config = dict(
    router_noise=0.3,
    lr_router=0.000309,
    head_dim=128,
    norm_place='pre',
    extras=['capped logits'],
    init='trunc',
    decay_fraction=0.892,
    steps=16449,
)
Below are experts of layer 9 (counted from 0) of a mixture-of-experts language model. Rows are named router (the router's row for the expert), down (a neuron's output weights, with its number) and show model dimensions 320-383. Each number is 50 + 12 x the weight over its row's rms, rounded and kept within 0 to 99.
After each expert's rows: a language model's description of what the expert responds to. This comes from a sample of Wikipedia text that the model never trained on.

# expert 9
router:60 32 55 35 34 48 54 71 71 46 40 55 36 64 44 59 55 39 66 75 33 27 55 49 61 52 39 33 77 37 50 60 47 28 24 53 66 56 64 64 30 62 44 56 43 42 63 69 59 34 45 34 53 40 49 40 45 37 68 38 62 59 51 39
down0:77 49 47 45 59 58 34 44 38 56 50 49 75 66 51 54 86 59 84 47 37 45 57 51 51 50 61 68 52 50 53 45 82 52 35 73 48 43 70 74 24 73 49 51 40 53 68 73 53 47 34 51 44 54 52 55 58 68 47 36 55 54 41 40
down1:88 48 38 45 41 52 53 52 58 47 41 55 37 45 54 48 57 31 56 66 58 46 46 33 51 58 59 64 70 48 55 53 41 40 45 57 57 45 46 39 56 41 44 49 54 72 64 41 56 51 46 52 28 49 35 57 42 54 65 63 47 59 55 56
down2:29 56 52 27 57 33 75 56 45 31 45 54 46 51 53 68 40 49 68 63 69 55 49 45 48 53 56 56 42 48 53 42 64 67 92 47 39 72 70 67 74 57 52 51 47 62 74 40 49 49 70 45 39 40 46 36 78 41 44 49 33 46 54 51
down3:48 54 49 49 56 50 24 42 20 29 39 33 65 44 24 35 49 59 51 38 54 61 58 42 43 40 37 49 41 45 50 46 48 66 66 68 46 42 68 50 52 37 52 58 68 50 59 56 31 82 47 41 66 66 49 58 57 45 37 33 56 60 60 53
down4:55 75 41 62 42 61 59 59 40 48 39 43 44 39 31 30 44 49 45 51 21 40 64 74 41 48 57 72 39 72 36 44 68 74 65 50 50 50 69 50 41 59 60 73 42 61 61 87 53 52 48 28 56 48 67 32 38 53 58 50 28 49 66 45
down5:80 65 57 28 56 57 71 62 59 47 33 59 45 53 55 44 43 52 65 53 13 44 54 15 58 51 46 47 67 45 51 36 69 32 37 80 46 70 50 42 34 47 49 40 75 54 58 47 64 64 54 49 52 44 67 69 66 38 28 46 53 54 44 50
down6:37 34 39 19 52 56 57 44 36 49 57 56 50 47 44 30 56 54 61 39 37 44 43 46 56 68 63 65 52 68 56 84 49 54 60 44 37 60 48 36 45 37 54 55 47 74 51 60 47 34 61 56 40 70 60 42 51 48 57 53 53 60 36 30
down7:52 45 52 50 31 43 36 54 57 53 53 65 48 59 59 65 54 42 73 47 46 71 50 63 51 37 60 63 63 50 16 66 45 57 55 43 50 60 39 47 38 39 63 36 57 68 53 40 62 54 35 17 58 63 38 50 44 63 57 58 37 40 40 69
down8:54 42 47 58 62 35 51 46 47 55 40 49 60 53 44 43 58 37 57 45 37 44 57 47 68 26 60 62 32 57 49 59 37 60 60 51 40 71 67 49 46 29 60 56 44 53 38 55 57 43 39 69 35 62 37 55 47 47 51 52 56 39 46 51
down9:56 50 39 21 44 55 54 55 56 43 75 51 34 53 62 41 41 58 48 66 51 62 53 50 21 42 33 67 55 45 61 41 70 29 57 45 26 48 54 49 48 43 52 28 25 43 60 57 27 62 44 48 39 70 58 61 56 55 72 47 39 18 53 55
down10:20 35 29 52 53 36 60 70 51 44 50 34 36 51 37 54 48 59 33 58 37 60 65 53 56 52 52 60 63 54 61 60 66 60 49 36 49 40 45 75 42 30 52 37 40 50 43 51 54 48 61 61 61 66 57 47 58 53 80 63 50 54 76 59
down11:58 48 68 42 81 61 55 58 43 57 53 78 57 56 46 72 66 47 45 36 32 38 43 67 43 65 45 59 54 56 48 49 51 70 50 36 74 60 67 62 40 28 49 59 50 28 55 43 60 77 47 39 75 67 60 43 39 33 51 71 68 52 57 53
Foreign name fragments. Mid-word pieces of Slavic, Nordic and other non-English proper names, often with diacritics: č, š, ić, ski, Szczecin, Strømsgodset.

# expert 12
router:50 36 61 19 53 31 65 57 51 50 48 35 30 72 68 20 48 50 32 49 41 42 30 59 45 65 55 53 63 54 34 37 50 52 55 61 64 36 50 36 68 57 35 51 42 37 35 53 39 45 49 49 51 81 69 65 62 51 50 54 43 36 58 21
down0:40 52 57 45 41 46 23 45 40 23 45 59 45 51 43 26 45 75 53 39 69 29 45 60 54 36 46 63 50 80 51 51 31 38 38 57 53 57 55 42 43 56 59 52 66 67 54 52 53 47 40 55 39 46 37 61 27 64 46 50 43 40 49 66
down1:52 46 30 60 56 71 52 30 59 41 55 54 39 65 79 49 51 34 32 61 49 63 36 50 20 46 47 59 67 43 70 47 37 48 59 52 70 61 50 59 51 52 55 52 45 64 59 59 49 41 45 41 50 25 47 43 55 54 65 54 59 31 74 52
down2:48 42 55 28 70 62 41 43 52 33 17 36 71 73 67 50 43 42 33 65 40 71 47 61 44 33 66 40 53 44 54 48 58 30 43 44 38 54 55 51 40 64 39 51 50 67 74 50 38 60 54 45 42 66 43 46 72 55 50 40 63 84 50 66
down3:54 44 40 60 39 55 51 62 68 48 53 59 44 41 65 72 59 62 37 44 46 57 67 40 68 57 55 38 71 29 63 57 62 51 32 67 58 53 41 63 47 48 45 23 46 58 44 51 51 42 72 47 60 71 42 39 73 45 53 63 11 44 42 30
down4:59 58 68 50 49 55 65 44 33 50 54 59 39 61 61 28 53 33 60 57 38 70 62 41 30 50 65 53 46 61 51 43 51 55 53 48 55 62 62 62 49 39 28 48 61 72 58 47 69 29 48 44 35 49 36 45 54 55 47 36 45 54 51 54
down5:27 41 40 57 55 47 53 49 52 28 47 57 46 46 54 42 64 40 58 52 45 70 55 44 17 48 35 32 67 43 71 60 49 50 71 39 74 55 30 61 43 39 54 42 67 49 60 41 36 59 56 54 35 39 67 56 30 47 33 37 38 47 60 49
down6:63 64 55 46 55 59 41 41 27 58 39 54 69 33 55 67 46 54 39 47 17 70 61 54 56 48 53 61 57 55 60 25 47 36 67 52 76 57 53 62 60 44 56 50 45 55 59 28 43 45 46 33 43 50 52 52 56 51 64 48 41 48 54 47
down7:38 64 40 59 40 72 37 48 43 55 58 42 34 37 47 46 58 33 57 55 36 55 56 52 47 52 42 39 63 37 53 35 65 58 64 58 36 50 46 46 46 51 71 40 58 62 27 54 65 55 60 50 45 48 43 32 47 36 66 53 54 63 50 44
down8:48 35 48 58 44 37 44 76 53 27 56 45 55 64 78 34 52 55 32 47 65 43 49 42 51 69 43 31 39 64 66 36 53 38 14 65 46 31 34 41 42 63 56 43 62 51 31 56 43 66 56 45 26 45 62 61 59 46 62 42 34 37 42 65
down9:34 52 37 49 37 50 57 47 62 44 65 63 58 46 45 32 54 56 72 57 44 52 43 41 66 25 58 47 83 41 27 45 58 38 64 49 40 61 52 53 46 63 59 57 62 63 54 35 46 53 36 39 49 21 44 45 44 51 47 36 69 49 53 72
down10:42 55 42 75 70 51 51 49 56 53 39 57 60 53 57 69 61 45 52 34 44 73 51 43 34 34 50 51 48 45 58 53 33 56 63 48 39 59 52 56 45 62 55 49 45 62 39 59 67 45 45 34 51 47 52 59 34 55 63 62 38 33 45 37
down11:70 55 28 51 34 52 30 48 49 53 52 35 42 77 68 44 47 51 38 64 81 39 39 62 50 43 45 43 39 39 87 64 23 30 29 41 41 49 46 52 72 45 47 41 23 40 39 67 46 49 45 49 42 57 34 43 64 38 48 51 74 31 45 55
Possessives and New. Possessive words his, her, their, 's, own, and the place-name start New before York, Zealand or Jersey.

# expert 4
router:49 78 51 52 55 58 21 20 51 37 32 44 51 50 41 60 58 42 28 64 50 55 57 60 51 56 41 57 37 51 57 56 48 40 54 48 62 65 42 36 55 49 41 49 63 63 68 35 20 65 50 49 53 59 59 57 34 59 45 43 57 32 58 75
down0:43 24 46 51 29 53 44 46 62 49 48 38 67 41 62 51 52 36 68 52 49 57 38 64 48 36 55 67 53 33 49 54 74 19 33 47 57 55 45 47 59 62 44 50 26 51 47 31 51 47 63 35 32 60 57 54 52 36 47 45 42 46 35 16
down1:49 26 53 51 38 61 65 58 42 67 44 42 54 53 30 39 64 57 44 22 28 48 63 33 30 70 53 47 73 47 44 33 61 44 62 64 41 71 70 53 61 69 51 71 48 49 43 53 50 48 41 45 59 54 52 60 55 64 22 57 47 52 43 30
down2:70 69 37 31 41 50 44 52 47 42 63 34 42 48 41 69 59 48 67 38 45 61 46 49 50 56 62 51 42 28 32 20 48 19 27 70 35 33 55 65 53 70 75 59 44 43 59 41 69 35 46 61 76 39 31 40 45 45 14 58 57 39 44 39
down3:47 32 63 29 56 43 39 47 55 39 50 56 51 59 44 59 48 47 57 63 48 60 76 66 64 56 62 39 75 26 45 55 61 50 40 59 52 64 35 66 63 55 54 21 50 60 53 35 43 45 45 40 48 49 44 77 63 41 56 58 42 45 47 53
down4:52 62 46 58 40 42 56 50 45 40 40 80 50 48 40 35 39 65 64 45 38 44 59 62 59 46 64 58 65 57 41 46 43 54 47 53 49 65 41 69 33 33 55 54 43 58 58 71 53 49 40 26 65 52 56 41 63 38 42 72 66 69 32 24
down5:50 38 35 16 62 69 45 60 63 52 67 43 53 66 41 45 51 48 30 34 48 69 24 37 39 53 55 45 66 42 47 57 38 28 42 49 70 59 72 51 49 41 43 37 30 54 44 43 25 24 54 33 58 57 51 77 67 50 52 66 24 56 41 37
down6:51 46 49 48 51 56 47 45 62 34 52 53 52 54 31 46 36 64 52 31 41 42 35 57 39 61 52 49 66 48 61 43 33 31 84 54 51 75 49 42 45 30 63 58 41 53 41 42 24 65 35 41 41 38 60 39 40 36 30 46 55 55 43 61
down7:54 65 60 58 53 45 57 47 66 53 26 50 56 61 37 43 44 45 41 50 33 40 34 64 52 34 58 68 73 63 49 30 49 42 67 34 47 72 52 39 47 49 52 77 41 41 48 47 42 56 61 23 37 42 50 41 16 56 43 51 47 47 59 58
down8:40 57 50 50 41 35 61 36 56 40 53 42 69 56 39 60 63 40 51 49 40 68 65 46 43 53 49 45 34 66 44 59 48 46 66 67 63 58 48 45 62 29 38 67 44 40 53 53 52 31 30 46 61 50 56 45 49 48 41 38 34 38 44 68
down9:56 59 54 59 62 42 50 22 35 48 72 53 68 40 55 47 38 78 44 59 41 50 48 59 29 46 47 56 49 22 43 54 56 41 49 59 31 43 63 46 77 65 55 52 52 71 42 46 55 65 65 37 67 66 42 62 48 67 48 28 52 34 41 47
down10:72 50 68 48 45 57 32 39 54 72 58 39 64 54 62 45 60 46 50 37 43 42 32 72 33 00 42 35 49 49 72 34 49 52 37 60 54 63 57 53 48 62 34 55 40 46 39 43 52 42 32 80 38 56 44 59 58 45 41 38 70 50 32 62
down11:68 31 32 46 52 60 50 44 60 46 45 43 35 63 60 54 53 50 56 43 62 42 49 41 63 73 45 61 56 62 38 43 73 39 76 43 47 50 52 43 64 47 39 55 45 48 65 59 55 53 44 35 33 49 49 44 48 61 54 55 44 49 54 66
Adverbs, quantifiers, copulas. Quantity and degree words before numbers or phrases, such as over, just, around, than, and the copulas was and be.

# expert 2
router:39 61 57 68 62 56 39 32 62 43 37 54 19 70 46 62 54 63 39 78 48 76 62 51 49 59 39 45 47 38 67 41 46 70 53 57 45 52 66 61 49 42 24 31 39 55 64 45 42 65 36 57 70 49 64 50 17 61 64 52 56 61 34 65
down0:45 56 45 50 31 37 64 59 42 53 44 34 57 51 34 50 51 53 38 52 33 52 44 45 31 37 43 32 60 38 56 15 50 33 46 44 67 58 44 33 36 51 55 42 45 61 36 41 45 53 34 35 57 63 25 43 69 63 42 56 54 51 49 61
down1:52 56 30 64 49 35 41 43 52 56 54 30 47 22 49 32 27 54 57 41 59 43 53 56 63 42 23 51 37 77 29 20 52 46 59 49 76 55 52 25 47 50 43 62 41 44 54 59 46 46 69 76 62 60 39 53 63 36 66 44 60 68 50 70
down2:70 60 47 40 64 39 28 46 51 35 46 67 58 44 50 53 37 52 39 35 49 51 57 42 45 56 42 63 39 65 26 36 46 65 52 29 46 51 61 72 35 44 55 59 47 44 78 55 44 61 48 51 47 74 44 55 45 28 51 48 58 46 61 50
down3:45 52 38 56 51 68 50 59 65 46 30 47 49 70 39 36 42 69 70 59 13 26 06 53 45 39 55 30 66 47 44 35 67 47 57 53 44 53 63 47 57 38 49 19 41 56 33 68 38 41 48 61 35 45 26 56 56 58 62 47 47 42 47 34
down4:48 45 53 47 55 72 52 64 59 44 48 65 45 43 65 50 57 63 51 45 48 50 45 72 56 38 36 53 62 77 49 42 61 39 39 37 70 61 54 59 48 57 54 53 69 50 52 41 34 44 60 50 42 73 30 52 41 64 61 55 57 39 80 48
down5:54 30 46 64 49 45 25 35 45 43 41 26 69 51 62 47 62 48 44 48 52 52 34 50 21 28 40 44 54 46 54 43 40 46 47 42 64 60 55 44 39 62 41 61 56 54 47 53 46 36 43 62 39 75 35 52 50 56 68 56 48 46 31 41
down6:39 60 38 12 46 65 56 38 31 62 49 65 56 61 35 57 64 50 60 45 52 18 64 41 50 52 62 42 53 58 36 35 48 46 49 64 46 51 49 49 38 54 65 58 64 56 47 60 32 67 26 51 49 45 78 48 28 41 42 69 62 44 48 48
down7:58 57 73 55 69 51 43 69 63 53 47 45 43 40 55 58 58 52 30 34 38 55 64 47 25 35 44 64 49 45 37 66 65 49 42 53 45 50 55 41 36 47 38 63 46 44 38 57 42 19 35 45 36 42 48 45 58 54 46 36 34 60 60 47
down8:51 62 44 43 33 55 57 59 50 40 77 54 53 63 53 71 63 30 68 29 39 51 67 37 41 61 65 29 51 50 57 43 61 31 43 63 73 46 51 62 53 68 45 56 52 57 70 43 17 46 35 33 38 64 44 65 55 52 39 21 34 33 67 56
down9:83 41 47 60 41 57 67 73 39 66 61 66 48 28 53 55 52 41 63 48 34 55 43 46 49 67 39 31 43 34 21 47 62 46 52 53 31 68 55 73 42 41 37 51 53 42 36 49 38 50 62 38 59 60 37 48 26 44 52 63 50 52 62 38
down10:62 64 60 57 57 74 53 47 42 54 55 45 54 48 86 48 39 45 47 61 29 46 48 43 49 60 53 28 37 57 44 46 62 49 62 56 44 59 48 29 54 56 45 59 40 41 59 44 40 48 75 48 45 67 47 56 64 58 48 35 47 53 59 33
down11:66 50 54 46 56 44 67 43 41 59 59 52 48 66 55 56 50 50 43 55 58 32 42 59 53 47 63 53 53 62 50 43 66 46 53 34 51 44 53 32 49 83 30 72 44 78 22 36 56 43 71 69 24 61 48 41 48 49 51 45 50 54 53 58
Mid-sentence nouns, place names. Content nouns and proper names after the, in or of, often ending a clause: Syria, Belize, slavery, messages, room.

# expert 10
router:52 78 51 63 54 41 60 50 35 69 63 36 56 29 40 62 44 34 45 66 54 46 47 44 53 50 48 35 40 37 66 49 54 44 52 27 43 43 50 52 59 34 75 61 82 68 39 37 68 57 76 59 38 40 37 50 58 46 51 49 38 45 50 43
down0:41 52 35 30 45 43 47 42 48 37 34 51 54 62 63 45 66 58 59 68 59 46 38 52 44 54 16 36 63 53 66 61 65 75 42 38 33 48 54 56 60 65 55 39 59 36 74 62 61 51 49 38 58 61 41 57 58 43 61 53 55 59 42 56
down1:77 52 64 59 45 33 47 54 53 42 41 52 30 29 55 53 73 43 50 34 42 68 69 34 31 75 56 66 59 35 49 35 38 47 49 40 36 56 53 65 60 63 52 43 38 45 46 58 38 46 41 59 35 47 48 27 59 58 62 54 43 33 40 54
down2:63 49 63 49 33 50 44 50 47 23 64 44 53 48 49 72 53 30 26 46 33 54 58 38 56 57 62 58 41 46 32 52 34 43 57 25 38 49 44 56 52 42 50 50 59 51 49 30 46 45 40 45 58 54 60 27 50 29 41 53 46 48 81 73
down3:40 58 30 52 61 37 63 39 45 50 61 35 73 40 56 41 45 54 42 68 09 46 32 58 68 49 62 64 38 58 41 63 28 46 37 46 70 39 46 32 46 36 40 70 53 55 48 59 56 52 62 41 76 64 62 30 58 56 53 73 43 53 43 54
down4:50 59 45 62 70 24 27 33 61 29 47 44 77 45 45 49 48 51 51 31 35 53 36 37 62 39 54 73 63 45 60 30 60 49 54 57 42 66 59 59 46 45 58 50 37 62 52 61 61 33 51 61 57 45 59 51 51 53 27 43 66 63 43 47
down5:69 55 38 54 51 60 39 46 52 70 66 46 55 50 60 53 42 40 61 61 41 28 50 39 43 50 62 71 54 41 45 47 67 47 51 62 38 39 57 67 63 48 42 34 51 53 57 33 43 50 46 37 51 45 45 65 69 51 38 56 62 47 58 44
down6:61 46 73 66 41 62 45 37 61 65 48 54 48 52 55 64 50 62 49 61 39 44 45 25 32 38 41 64 64 61 54 43 55 65 36 61 55 51 49 51 51 58 56 62 40 73 47 60 52 34 42 52 80 39 41 36 44 43 64 30 31 40 37 49
down7:50 74 45 29 52 53 52 49 47 56 62 51 46 43 57 59 23 71 38 47 60 36 44 34 44 52 42 42 52 62 55 65 67 47 49 62 54 44 64 50 61 63 30 63 51 53 61 60 50 53 44 66 56 60 65 43 53 33 61 41 42 48 51 51
down8:63 46 43 54 34 52 47 45 55 68 43 56 64 45 46 28 59 63 51 34 67 67 64 31 51 50 41 38 50 56 55 56 42 49 53 48 56 24 47 42 60 34 45 37 62 51 42 26 46 51 46 35 51 31 52 60 38 55 58 42 47 57 65 61
down9:63 41 50 49 44 52 48 45 55 43 55 54 48 51 28 47 36 37 56 51 69 40 29 55 67 61 46 35 67 63 54 54 54 39 25 44 70 45 56 65 50 50 50 44 44 56 68 65 63 47 62 38 46 39 55 65 51 43 72 57 50 39 51 50
down10:66 55 58 55 60 55 46 36 39 31 60 47 62 36 46 53 50 35 56 41 78 42 56 46 54 57 31 56 47 74 40 63 62 39 35 55 67 55 58 37 53 47 64 57 43 58 64 32 53 50 33 74 33 41 79 37 50 48 44 53 61 63 43 49
down11:49 48 36 46 40 57 33 77 50 62 64 57 48 66 65 27 51 29 43 73 64 45 37 40 61 68 44 27 58 39 42 49 48 28 53 29 48 29 65 41 36 39 60 53 79 30 52 69 46 42 49 57 50 42 56 38 61 59 48 34 58 46 32 43
Personal first names, titles. First names and titles starting a person's name, often in tables or lists: John, Michael, King, Miss, Joaquín.

# expert 7
router:53 41 41 52 35 33 42 25 72 61 51 65 49 37 52 66 54 64 68 30 74 41 67 44 51 34 32 66 61 50 34 45 69 44 70 50 39 46 39 56 49 58 51 62 64 50 40 53 44 47 58 52 47 36 48 74 52 52 61 50 44 54 44 63
down0:68 55 61 40 45 59 39 44 33 44 63 42 40 48 67 34 69 57 37 64 43 61 54 60 42 46 36 54 53 41 49 56 58 63 58 32 51 47 41 50 63 47 54 37 14 60 36 53 58 62 42 48 50 39 62 55 49 72 41 43 47 53 67 43
down1:33 76 53 49 39 53 59 69 52 45 41 37 66 50 71 40 46 47 60 40 35 69 63 45 47 71 48 48 37 57 55 60 29 40 38 38 49 61 68 30 61 44 62 40 66 59 17 57 65 63 40 66 75 64 47 50 38 53 76 38 57 51 52 37
down2:57 47 47 59 43 50 66 67 56 70 27 46 36 53 26 66 55 42 45 60 43 35 65 31 36 32 39 54 70 47 52 41 58 41 47 50 51 61 54 77 57 53 30 50 49 36 30 36 54 51 42 49 66 73 33 74 29 43 39 31 29 44 61 31
down3:55 42 30 46 45 53 54 57 42 66 44 32 50 57 45 62 64 60 55 38 51 48 46 59 60 70 53 24 54 70 19 54 26 75 46 54 59 54 46 46 39 59 30 44 31 38 71 50 66 30 30 54 51 57 56 75 47 44 53 72 50 64 32 35
down4:59 48 49 44 66 42 45 52 60 51 32 47 44 49 36 62 51 54 71 56 65 59 49 48 71 49 39 57 55 67 57 74 53 52 59 37 46 67 54 65 58 53 67 66 56 48 66 55 68 75 69 35 45 38 51 55 69 54 56 54 36 48 45 45
down5:48 75 55 39 60 58 78 39 42 64 22 56 51 45 40 33 61 55 29 47 48 47 65 43 71 51 40 37 26 57 53 59 43 35 41 63 73 64 59 56 47 59 49 45 27 27 48 55 36 58 39 66 39 59 57 53 53 51 40 61 42 62 39 52
down6:62 60 39 60 56 40 49 47 45 41 33 57 61 41 55 52 29 43 49 44 64 59 40 52 36 70 56 35 53 52 52 62 38 41 75 62 70 53 36 37 42 60 65 56 25 44 46 62 41 50 13 51 52 41 58 40 42 47 49 57 42 40 62 54
down7:71 42 50 57 61 62 60 45 47 59 45 64 32 46 49 61 48 39 65 45 52 57 61 17 57 53 44 70 50 39 33 54 27 43 30 53 72 73 54 61 27 73 62 49 58 50 45 41 64 62 25 39 55 47 54 45 34 46 32 59 47 56 55 49
down8:39 60 56 11 56 53 50 36 62 40 64 73 65 42 54 53 46 38 59 44 46 54 60 45 56 45 43 55 42 74 43 41 54 57 41 50 53 54 47 41 54 46 52 54 60 52 37 43 63 48 70 60 41 55 51 53 41 45 70 50 40 44 56 37
down9:57 65 50 48 44 35 24 52 49 69 49 46 32 76 52 37 39 59 44 47 54 60 45 61 41 66 52 70 64 71 51 29 36 66 66 59 55 44 45 42 52 54 50 62 60 46 55 51 59 70 65 50 51 47 59 72 54 74 46 26 81 41 55 75
down10:57 27 32 44 42 54 77 59 50 10 48 53 44 58 66 40 63 39 61 45 49 30 54 34 32 56 50 45 35 51 41 43 59 43 43 73 38 60 42 35 42 49 61 51 66 39 53 52 62 53 42 57 62 47 37 58 50 64 60 48 49 35 55 29
down11:44 58 45 55 27 69 55 70 64 39 30 73 42 62 38 50 48 56 45 36 41 36 37 49 57 61 72 54 55 70 48 31 62 55 54 59 46 48 46 53 50 60 42 31 32 71 61 55 40 56 71 49 50 48 37 39 58 49 55 46 53 39 73 35
Sports tables and infoboxes. Sports article structure: table pipes, list dashes, headers and words like League, football, team, Preceded, Succeeded in infoboxes.

# expert 1
router:46 32 36 60 48 55 42 59 46 65 50 52 62 58 61 34 47 51 46 16 61 51 43 47 55 35 63 58 55 48 45 47 36 58 53 45 42 18 43 50 43 46 53 48 31 54 56 39 45 52 42 50 47 58 54 17 57 36 27 38 59 52 62 70
down0:66 64 64 82 49 53 48 70 46 59 56 56 56 49 47 42 60 55 50 59 45 64 70 52 53 52 46 55 49 38 47 60 44 47 41 56 49 53 43 72 40 61 51 73 72 35 40 26 45 49 29 56 49 61 48 54 35 43 51 56 69 15 38 38
down1:37 39 34 47 75 41 62 53 45 38 38 31 67 72 48 48 48 50 54 49 37 64 70 40 53 43 43 41 63 56 48 32 57 64 70 73 61 62 52 28 49 47 67 50 33 43 38 41 52 45 65 60 39 62 62 55 48 71 43 46 48 66 29 58
down2:64 52 32 77 53 49 50 57 59 48 74 38 47 35 57 68 53 37 72 62 45 60 58 45 25 42 40 43 48 52 48 40 53 53 48 44 58 47 39 59 66 52 49 57 48 27 50 74 48 58 67 60 27 40 46 40 52 51 78 43 55 42 38 30
down3:50 40 59 38 33 52 40 51 66 51 59 71 68 69 66 63 77 42 66 54 57 66 70 61 39 41 35 54 48 46 59 39 42 72 58 44 32 44 42 59 28 62 38 70 32 46 60 51 70 47 63 42 36 41 72 43 23 51 51 39 43 51 34 67
down4:69 42 44 47 52 48 44 38 64 49 33 35 46 64 65 58 58 53 59 41 50 48 45 38 49 47 41 53 42 64 44 32 34 44 53 41 52 66 51 37 38 47 53 48 63 35 57 19 39 51 58 46 44 65 48 53 60 45 47 42 61 38 62 55
down5:74 68 35 45 33 38 42 54 40 44 76 40 56 61 47 32 40 68 32 31 59 53 63 23 78 50 43 58 41 50 60 46 43 48 51 48 45 58 49 56 34 56 31 57 34 64 44 45 49 35 56 20 53 72 59 51 48 51 72 62 71 53 51 53
down6:36 50 24 50 42 44 47 56 58 41 42 18 43 39 61 46 43 61 25 53 41 52 62 36 38 45 64 59 74 42 21 49 58 41 57 51 36 49 42 36 41 45 37 58 65 71 53 65 28 32 35 63 73 32 28 45 43 60 38 61 23 67 49 64
down7:33 45 52 45 26 49 46 38 61 37 64 47 32 42 56 54 43 64 61 50 52 49 62 48 49 58 26 33 44 30 31 47 53 48 51 38 60 40 39 33 70 65 57 57 73 38 60 20 42 43 50 58 38 75 40 48 36 32 52 33 51 50 27 28
down8:59 63 33 49 46 45 40 70 47 61 65 51 57 51 36 46 41 60 25 44 61 41 60 66 42 29 63 73 52 63 38 51 55 55 42 60 56 47 69 42 52 63 17 56 23 34 51 52 79 46 66 56 62 56 47 49 70 59 56 57 54 36 42 62
down9:20 71 61 58 46 39 61 34 56 51 53 38 63 44 45 37 77 47 40 59 53 38 75 65 57 46 55 46 67 38 48 53 27 49 46 69 10 37 67 54 40 53 46 53 52 46 37 61 36 57 52 57 59 36 49 50 58 59 77 52 68 54 47 46
down10:58 65 47 36 53 80 52 78 53 42 54 56 43 48 36 55 55 46 73 53 40 64 44 45 66 22 53 33 56 81 43 70 63 56 54 20 47 48 56 65 73 30 46 56 76 59 63 49 27 36 53 49 42 56 54 66 57 52 47 38 58 45 50 43
down11:44 50 45 56 65 45 38 45 42 53 66 53 48 68 62 35 59 61 32 74 41 32 61 45 55 54 48 56 64 45 64 76 70 36 37 81 42 40 50 53 47 66 50 40 56 66 62 50 45 38 61 56 65 52 29 55 53 42 33 38 72 46 55 51
Word-initial prefixes/stems. First pieces of common words and prefixes in general prose, such as re-, non-, co-, pre-, inter-, high, most, public.

# expert 3
router:38 67 65 59 58 64 40 41 54 40 35 41 14 67 63 67 57 72 31 70 40 81 51 59 65 60 44 35 40 38 62 35 63 74 50 63 45 62 72 41 44 55 22 32 37 63 63 53 48 63 43 57 66 51 53 47 29 45 59 47 60 74 23 74
down0:55 72 36 52 44 29 40 61 50 57 68 42 59 13 54 62 58 54 45 68 31 66 56 37 62 53 54 52 71 57 55 34 67 65 73 54 65 60 48 77 45 45 58 41 52 37 54 62 54 58 57 52 51 47 43 53 80 58 41 57 47 39 72 38
down1:33 49 63 42 66 37 55 63 27 48 41 48 44 43 48 57 64 62 57 45 11 41 46 35 51 48 61 47 47 52 46 60 43 63 28 26 65 67 54 44 49 47 61 52 45 57 51 73 51 40 54 49 44 35 44 50 56 48 30 54 63 75 73 47
down2:40 53 53 50 55 32 45 69 38 35 35 49 66 57 39 69 39 54 50 51 41 23 55 63 24 24 39 50 55 58 33 65 64 35 50 67 62 57 45 63 41 51 38 37 59 40 39 69 43 50 29 36 58 64 36 57 39 47 33 54 23 37 44 48
down3:58 52 46 33 31 47 43 30 93 43 46 59 78 54 40 47 73 60 42 38 48 32 46 34 62 43 44 64 39 41 21 43 45 48 51 43 17 43 54 53 37 52 55 47 49 36 46 60 34 50 61 44 61 69 66 33 53 41 55 63 58 55 40 56
down4:69 47 27 35 40 65 57 90 52 53 48 51 50 59 53 67 70 48 56 43 23 56 37 52 49 61 54 56 62 57 35 35 45 55 73 56 65 49 51 65 52 44 55 42 40 44 65 62 44 41 71 50 69 70 46 68 62 55 53 62 45 47 56 33
down5:60 38 44 59 56 36 46 54 79 44 61 58 58 65 49 48 45 67 51 57 55 46 83 42 72 59 50 54 67 38 29 41 70 50 61 31 24 34 43 63 61 33 43 53 50 54 68 58 43 60 43 42 56 33 22 43 49 52 47 64 57 41 68 51
down6:57 37 58 54 46 55 42 39 60 59 42 63 64 28 36 38 48 59 66 55 67 41 63 76 33 45 62 55 78 81 50 42 47 29 42 81 40 47 63 42 34 47 33 45 57 53 42 64 64 52 55 52 33 61 43 51 52 36 36 37 50 42 63 30
down7:39 53 23 63 54 60 47 64 46 48 66 76 59 39 28 56 55 47 72 58 56 51 63 58 70 54 45 42 52 56 50 44 53 36 52 52 64 53 65 56 49 82 46 57 49 53 75 59 44 56 62 43 40 60 57 68 42 49 48 79 40 34 67 45
down8:44 52 51 31 65 36 59 63 47 57 68 41 34 36 63 56 42 45 51 57 53 50 43 33 38 40 44 35 43 49 18 56 57 29 56 59 42 58 59 55 54 76 53 43 49 54 73 62 57 57 26 24 66 64 38 30 31 57 37 46 63 58 53 37
down9:33 55 45 32 29 42 46 55 47 70 71 65 39 52 43 41 50 57 47 31 27 47 47 62 52 60 20 42 73 51 42 18 77 43 42 55 41 36 42 49 50 31 52 57 39 35 68 33 49 59 30 47 40 61 52 42 45 56 50 45 49 63 86 58
down10:48 32 52 18 44 67 69 52 54 58 48 64 42 64 52 53 48 43 56 51 60 32 51 46 59 51 46 56 35 43 14 38 34 57 34 31 56 41 51 49 60 57 48 89 56 39 73 66 53 38 79 61 31 62 42 54 47 45 52 49 45 49 42 40
down11:57 35 43 39 40 49 52 66 59 62 59 48 63 55 33 56 59 52 46 55 43 33 61 29 27 57 67 49 75 63 30 50 75 22 32 46 41 50 63 53 66 68 34 79 52 49 74 57 38 61 34 49 62 40 47 47 40 64 48 30 69 60 66 44
Proper-name pieces, codes. Pieces of place names, country names, initials and abbreviations in lists and tables, such as Kenya, Florida, IND, M., University.